From a checkpoint of a small mixture-of-experts model trained on Wikipedia.
Size: 13 layers, width 384, vocabulary 8192, 38.9M parameters.
Below are experts of layer 2 (counted from 0) of a mixture-of-experts language model. Rows are named router (the router's row for the expert), down (a neuron's output weights, with its number) and show model dimensions 192-255. Each number is 128 + 32 x the weight over its row's rms, rounded and kept within 0 to 255.
Before each expert's rows: "raises" lists some tokens whose logits its average output raises strongly, later layers aside. This comes from a sample of Wikipedia text that the model never trained on.

# expert 7
raises: ",", " in", "-", " (", ".", " |"
router [166 131 106 114 113  93 144 114 128 127 109  94 150 119 164 124 159 112 127 101  93 161 124 105 134 149  80 109 160  83 138 151 106  69 119 159 159  99 132 112 114 165 179 124  93 100  98 109 124 118 112 175 141  96 142 143  22  70 141 170  83 156 142  96]
down0 [136 121  62  82  74 189 107 125  52 170 146 182 153  94  52 111 132 146 129 176 137 103 137 106 160 124 170 141 100 150 110 162 125 149 135 176 143 119  82 154 105 104 100  83 126  71  91 159 153 124 158  49  67 104 106 126 136 147  80 128  24 126 150 132]
down1 [139 170 135  97 175 105 148  82 118 155 130 122 127 106  88 146 129  99 132 135  78 132 106 133  98  90 111 191 159 123 120 153  99 132 131 107  65 157 129 175 184 149 107 164 129 109 108 135 160 123 111 106 168 142 158  82  47 113 134 108 134 165 145 197]
down2 [118  82 121  39 118 125  92 107 122 145 177  76 145  74 121 117  72 109  77 118 162 124 114 125  98 178 127 144 132 146 162 117 127 138  97 127 175  99 145  98 102 201 162 118 133 166 112 118 116  89 123 145 168 144  88 152 130 121 136 107 142 163 161 149]
down3 [133 122 136 107  87 104 161 172 159 106 147 183  91 149 143 103 106 172 128  71 102 162 139 150 179 100 109 139 146 174  95  32  99  66  96 174  84  99 185 117 103 132  59 156  37 109 134 135 142 146 102 144 117  54 178 119 136 156 134 173 143 135 155  88]
down4 [139 106 157 113 138 146 119  79  84 129 138 155 100 149 157 134 162 129 116 116 181  81 153 127 102 176 120  60 138 129 121 179 151 103 158 118 182 118  96 175 166 109 102 149  97 150 119  98 138 136 156 116 121 140 173 149 143 109 114 110 100  88 120 125]
down5 [124 139 150 133 150 113  79 196 103 183 146 130 103 118  85 156  53 162  93   0 135 121 166 185 138 143  46 139 143 111 131  75 153  92 103 175 182  71 150 143 129 104 105 145 102 140  59 142 140 109 123 117  82 115 145 109 171 123 101 121 156 172 169  88]
down6 [121 130 157 136 177  91 152 129 122 111 162  98 109 139 157 122 142 160 135 123 113  95  85 144 129  90  69 159  80 101 149  82 150  85 117 101 154 109 159 142  91  69 133 191 165  71 153 134 168  81 171 123 134 118 165 142  98  98  98 202 133 101 137 192]
down7 [128 130 163 107 111 120 116  50 164  60  68 101 121 118 165 162 107 123 116  47 171 161 129 113  96 101 113  88 160  74  75 200 150 135 128  97 121 140 155 102 139 145 127 117 103 130 122 145  72 106 137  84 122 188  75 128 152  61  63  84 169 155 118 157]
down8 [140 117 132  96  56 146 159  84  45  85 170 124  56 166  97 127 161 117 162 163  91 127 189 102 128 156 100 145  75  82 114 124  78 102 164 156 107 143 133 125 109 118 128  77 196 103 128 132 160 168 153  69 132 103 172 175 108 157 145  57 109 150 158 138]
down9 [151 149 132 106 152 137 109  75 112  85 114 130 156  64 112 137 121 161 109 110 103 146  80 135 134 146  92 107  87 157 137 146 130 117  95  69  87 137 169 108 116 167 137  72 150  95 134 127 155  85 135 175 147  98  91 156 122 180 137 159 103 188 108 120]
down10 [ 62 178  79 109 136 126 118  80 152  83  66 141  81  99 131 147 147  61  58 183 170 136 150 115 121 138 103 112 121  34 128  61 180 119  96 140  98 129 100  73 158 131  96 125 155 116 129  93 129 127 116 156 189 141 127 159 191 152 134 126 174 137  69 110]
down11 [111 135 102 156 161 153 117 208 176 132 119 147 102 142 124 122  96 169 144 168 101  94 166 123 145 154 174  89 135 141 112 118 152 134 151 114 110  69 154 144 120  95 143 133  85  98 143  93 108 150 181 129 123 131 164 137 112 138 167 120 105 101  96  89]
down12 [158 167 148 131 190  95 147 173  79 167 109 124 143 121 110 141 106  94  86 167  71  94 149 122 128 164 163 166  78  74 121 136 136 116 155  84 136 154 124 113 115 112 143 136 141 143 113  95 163 136 169 151 113 141  96 187 123 179 155 195 113 143 122 164]
down13 [103 167 123 170 142 109 126  62  95 108 148  72 157 127 166 179  75 135  85 174 131 128 155 140 172 165  75 107 154 162 128 111 124  98 109 108 146 124  65  81 124 170 106 146 167 134 137 109 191 142 144 174  72  90  89 102  83 174 175 102 117 162 133  56]
down14 [107 162 112 143  77 117 123  70 146  98 118 172 116 136 133  84  92  88 149  76 165 129 107 190 111 142  81  66 103  69 122 122 138 110 108 115 134 128 129  75 197 157 101 148 166 121 128 150 155 103 115 125 156 143 115 153 120 172  95  80 134  99 140 113]
down15 [ 98 178 135 146 173  87  77 107 136 139 130 114 142  68 116 109 170 153 158 111 167 138 120 123 129  50 187  96 180  83 103 124  75  94 128 165 165  96 122  79 152 127 118 182 130  98 151 117 173 154 122 116 121  83 114 100  73 104  91 126 173 102 175 166]
down16 [ 91 119 160 130 131  89 141 161 122 178 115  63 102 115  85 131 132 126 140 141  84  88 121 107 145 143  78 131 135 151 148  90 137 135 185 192 152  89  92 156  74  96 131 143 135  48 139 103 147  79 135 138 115 131 101 156 128 124  93 119  80 132  95 155]
down17 [112 182 114 171 112  74  41 168 170 102 138 102 184  96 152 161 143 106 159 178 128 136 117  92 177 136 113 113 130 144 167 113 118  63 167 151 123 103 125 117 141 125 114 102 129 169 103 102 146 170 177 183 120 110 137 136 142 142 113  99 206 130 111 140]
down18 [ 74 124 124 131 143  94  78 195 157 140  95 144 112 144 142  72 134 151 112 125 107 102 142  78 120 131 151 125 116 153  81 191 113 116 146 119 177 173 134 138 131 116 161 153  99 185 157 163 139 144 110 136 135 131 167 139 125  92  66 136 147 173 163  99]
down19 [135 165  88 101 113 149 152 135 177  78 115 103 118 133  82 137  94 125 158 156  76 120 137  78 105 184 124 107 160 117 145 184 110 167 154 178  85 177 178  96  76 122 124 131 105 162 172  91  93 121 106 131  71 112 185 127 127 119  87 121 102 103 105 124]
down20 [129 148 126  96 188 122 149 143 159 119 140 114 138  90 137 150 124 126 202 170 119 106  97 129 100 102  79 174 142 157 183 140 192 138  96 114 119 172 188 151 120 110 169 144 109 146 121 162 221 138 117 154  63 104 116 153  84 152 137 112  93  94 132 165]
down21 [189 147 122 140 179  99  92 136 167 148 123 159 129 122 118  62 140 110 105 135 170 127 106  54 129 127 147 118 141 132 121 137 121 160 141 148 148 117  92 100 123 158  99 128 105  62 167 160 158 109 160 169 131 101 171 152 144 113 172 144 161 140 112 121]
down22 [126 127 188 137 119  75 157 114 148  99 102 125 149 117 127 144 143  95 117  91  93 147 143 101 149 112 152 117 145  95 155 162 140 141  78 144 150 130 192  83 158 140  98 155 114  87 134 120  79 108 127 173 119 114  92  53  36 139 144 124 112 106 145 172]
down23 [103  94 110  87 119 120 131 122  64 152 151 146 113 115 117 118 146 147  95 155 125  94 158 129 163 129 108 103 134  79  88 192 102 130 108  93  61 119 151 187 137 143 129 171 142  79  79 124 110 139  94 114 177 129 123  98 117  96 159  73 113 102 113 128]
down24 [165 166 118 122 128 112 203 122 121  84 125 114 129 109 158 204 122 158 162 153 129 117  84 154 125 188 154 120 129 124 176 129  97  99 139  69  94 119 138  71 122 114  90 114 153 152  92 177 155 155  90 172 106 192 146 135 148 156 103 123 140 134 112 167]
down25 [154 141 147 170 119  77 109 121  86  93 101 145 104 122  98 128 174 118 129 224 142 150 116 134 164 168  81 159 129 103 140  92 121 170 140 178 128 108 140 195  94  84 205 200 135  94 134 181 129 153  99  65 136 163 154 130 114 110 118  89 175  98 181 171]
down26 [100 112 145 161 143 120  76 140  81 124 107 155  75 189 170  87 105 131  91  57  54 172 121 141 165 169 140 150 140 149  97  54  90 109 139 107 142 170 100 166 172 118  95 147 138 190 138 138 143 204 111 136 122 131  81 133  93  81 164  68 130 108 123  89]
down27 [119 165 138  98 107 168  91  60  91 102 126 147 118 133 101 134 106 116 112  71 131 172  98 115 132 125 213 121 137 156 176 119 167 148 170 131 156 151 100 118 166 180 127 140 100 140 139 134 102 105  82  99 147 133 160 132 168 147 156  67 131 134 123 136]
down28 [128 124 125 130 112  90  51 127 145 152 149 129 136 133 150 172 126 133 168 162 144 140 120 165 166  96 140 114 112 109 113 129 122 171 106 117 113  90  85 143 152 106 173 159 116  71 108 130 121  87 182 139 157 196 133 116 126 160 117 106 142 119 130 132]
down29 [ 88 203 145 184 149 130 106 123 144 165 123 163  89  95 107 117 105 133 170 147 183 130 127  63 111 101 115 154 190 152 126 251 177  75 122 111 146 112 227  72 103 176 132 125  81 114 127 144 217 128  59 125 128 115  80  86 142 160 158  83 134 188 116  85]
down30 [163 113 115 123  81  58 161 144  94 130 110 185 113  86  92  74 116 143  82 115 110 189 162 115 185  86 130  82 202 159 109 190 168 188  94 181 117 143 155 140 164 220  73  45 149  82 130  94  65 109  97  93 156  91 176 118  98 159 151 138 148 136 128 111]
down31 [139 137 111 140 128 114 120 167 114 126 158 144 184 158 114 134 109 136  75 162 143 127 101 101 112 150 148 151 161  90 137 117 189 145  90 141 101 136 111 105 149 120 113 151  77 121 141 121 156 142 172  90 171 125  66 140  79 164  43 151 110 131  57 158]
down32 [134 193  97 134 114  95 158  97  46 158 124 144  88 168 166  82 112 133  94 174 139 118  83 144  77 174 108 113 144 121 182 183  77 116 165 144 163 162 168 126 128 169 128 128 116 101  58 169 133 177 135 156 106 173 101 133  53 118 147 109 131 105 110 194]
down33 [147 147  74 139 170 136 124 168 127 130  98 123 126 116 166 138 157  43 122 170 168 106 100 140  47 102 188 112  86 137 144  96 139 139  96 119 124  93 126 172 120 135  96 160 130 181  91 130 160 126 114 141  53 111 127 127 131 158 175 147 192  91 128 154]
down34 [126 114  91 115 163 162 134 151 121 116 125 189 174  57 109 160 139 131 126  86 152 156 135 147 125 149 101 146 151 104  87 155 156 129 124  75 113 147 181  84 164 109 135  99 125 107 202 104 116  78  46 156 165 140  99 128 105 142 116  94 116 133 191 161]
down35 [168  88 197 145 164  93 108 101  88 102 118 146 173 115 102  84 118 104 117 159 116 198 121 124  91 110 158 198 154 161 215 148 113 102 120 143 116 121 118 107 136  79 143 111 157 186 127  99 119 152 141 128 114 194 159 170  88 100 168 101 128 201 149 126]
down36 [ 90  81 118 154 191 133 178 135 123 105 130 149 160 165 145  81 103 105 124  51 124 232 152 105 107 151 115 139 115 176 136  92 144  70 105 136 150 126 163 118 147 123 100 162  95 145 136 103  80 106 106 196  72 141 106 137 122 114  96 167 131 147 146 124]
down37 [149 109 113 157  90 146 150  70  89 170 121 134 150  82 108 116 122 133 159 100 169 192  68 123 116 130 109 212 132  71 148 146 135 116  57 138 148  97 205 176 126 101  78 154 133 131  69 104 135 117 115  44  85 173 101  78 168 157 127  84 137 125 138  92]
down38 [ 95 202 113 142 113  87  93 121 102 128 100 132 122 108 115 156 136  74 128 110 104  81 122 114 113  98 164 141 117  97 117 111 186 155 106 112  62 114 117  94 136 151 165 129 124 115  71 136  90 118 116 126 120 140  82 147 159 129 183 126 102 123 124 122]
down39 [129 149 108 111 148 108 101 123 100 100 145  83 105 109 116 120 167  66 157 127 131 193 150 133 147 152 135  70 164 124 151 119 173 106 166 171 169  99 122 174 122 189 153 123 111 105 139 179  44 134 132  72 173 171 154 168 125 104 132 162 158 114 147  92]
down40 [133 126 161 100 132 121  88 100 143  89 140 136 144 102 109 211 140  78 113 129 112 111 118  67  86 131 149 105 106 140 127 104 140  90 134  80 122 152 108 110 151 159 133 117 124  95 171 135  78 115 198 142 154 149 144 107 160 120 132 178 101 129 119  80]
down41 [148 142  89 205 105 155  65 140  62 164 133 133  70 102 145 162  92 141 150 132 102 153 103 126 174 108 109 137 132 122 103 124 136  86 143 111 160  94  95  95 164  87 103  93 105 141  90 135 125 149 146 167 159 145 141 112 132 165 128 114 130 167 123 199]
down42 [ 99 114  99  97 125 147  53 120 148 130 175 125  74 141 187 125 140  95 125 113 145 149 189 174 147  35 107 134 107 186 146 137 156 122  90  96  69 170 130 177 142 147 105 143 117 154 129 127 179 133 141 153 146 130 193 104 104 115  87  67 148 220 158 109]
down43 [136 179 153  44 163  84 104 126  93 128 141 116 137  68 145 160 126  81 132 149 171 107 148 114  71 106 168 140 128 158  62 169 143  87 145 174  98 134 167 151 145 145 128 129  99 139  82 131 137 142 140 144 133 145 194 159 139 130 108 137 108 125 102 163]
down44 [128 186 190 164 163 157  96 121 110 155 190 150  89 133 132 160 136 138 172 110 112 143  95 140 126 165  93 154  88 106 103  87 142 144 179 178 123 174 173 135 121 168 104 107 151 190 106 107 135 118 127 113 116 138 158 166 132 142 136  98  86 126  99 118]
down45 [175 112 177 106 171 208 160  82 111 108 164 126 146 174 163 147 110 146 166 191 113  99 110  96 122 223 127 116 155 157 143 136 131 143 116 106 113 116 221 125  67  85  86  77 100 187  96 143 161 128 117 129 122 139  95 130  79 122 143 135  90  90 148 110]
down46 [136 101 107 109  54 140 138  55 141 102 123 156 104 125 140  96 141  79 144 124 101 106 206 117 168 113 182 133 150 135 110 168 164  94 163 119 104 121 123 101 138 114 161 144  89 118 130  95 103 103  95 107 108 119 121 117 180  96 128 147 144 132 152  65]
down47 [128  99 112  97  90 149 172 115 209 136 123  86  68 107 140  98 141 101 155 134 167 104 109  94 128 119  99 138 130 110  98  78 129  80 114 115 190 120 145 137 147 126 135 100 176 163 135 180 143 104 196 154 107 122  61 145  93 103 170  74 177 115 146 162]
down48 [110 202 113 112  74  99 117 137 149 138 135  90 157 149 125  83 168 156 177 126 179 150 141 113 148 174  98  99 112  87 121 158 150 112  97 114 111 166 150  87 180 140 122 146 173 148 121 141 169 100 106 153  71 170 172 128 106  94 137 121 142 131 140 109]
down49 [168  78 168 150 174 106 159  77  82 178 156 196 112 134  64 123 142 128 145 197 166 105 141 168 151 170 116 149 118 146 170 109 113 138 130 115  74 188 120 178 185 141 143 150 138  94 161 112 132 113 149 114 138  49 120 109 169 138 138 110  61 112 156 110]
down50 [ 96  80  86 131  87  92  95 192 129 157 125  99 112 128 111 189 145 145 151  87 146 216 150 159 119 114 125 150  75  99 113 100  97 105 180  89 148  87  80 152 148 112 103 133 144 146 147 133 107 139 163  98 118 150 177 161 130 131 149 100 150 121 112 176]
down51 [ 86  45 114 158 112 126  83 166 137 123  97 107 144  61 120 115 128 104  55 181 141 116 105 181 105 107 115 142 120 126 193 115 136 130 163 122 117 113 113 104 133 146 151  97 109  76 123 133 129 151  55 123 129 162 184 180 130 146  91 137 127 104 192 140]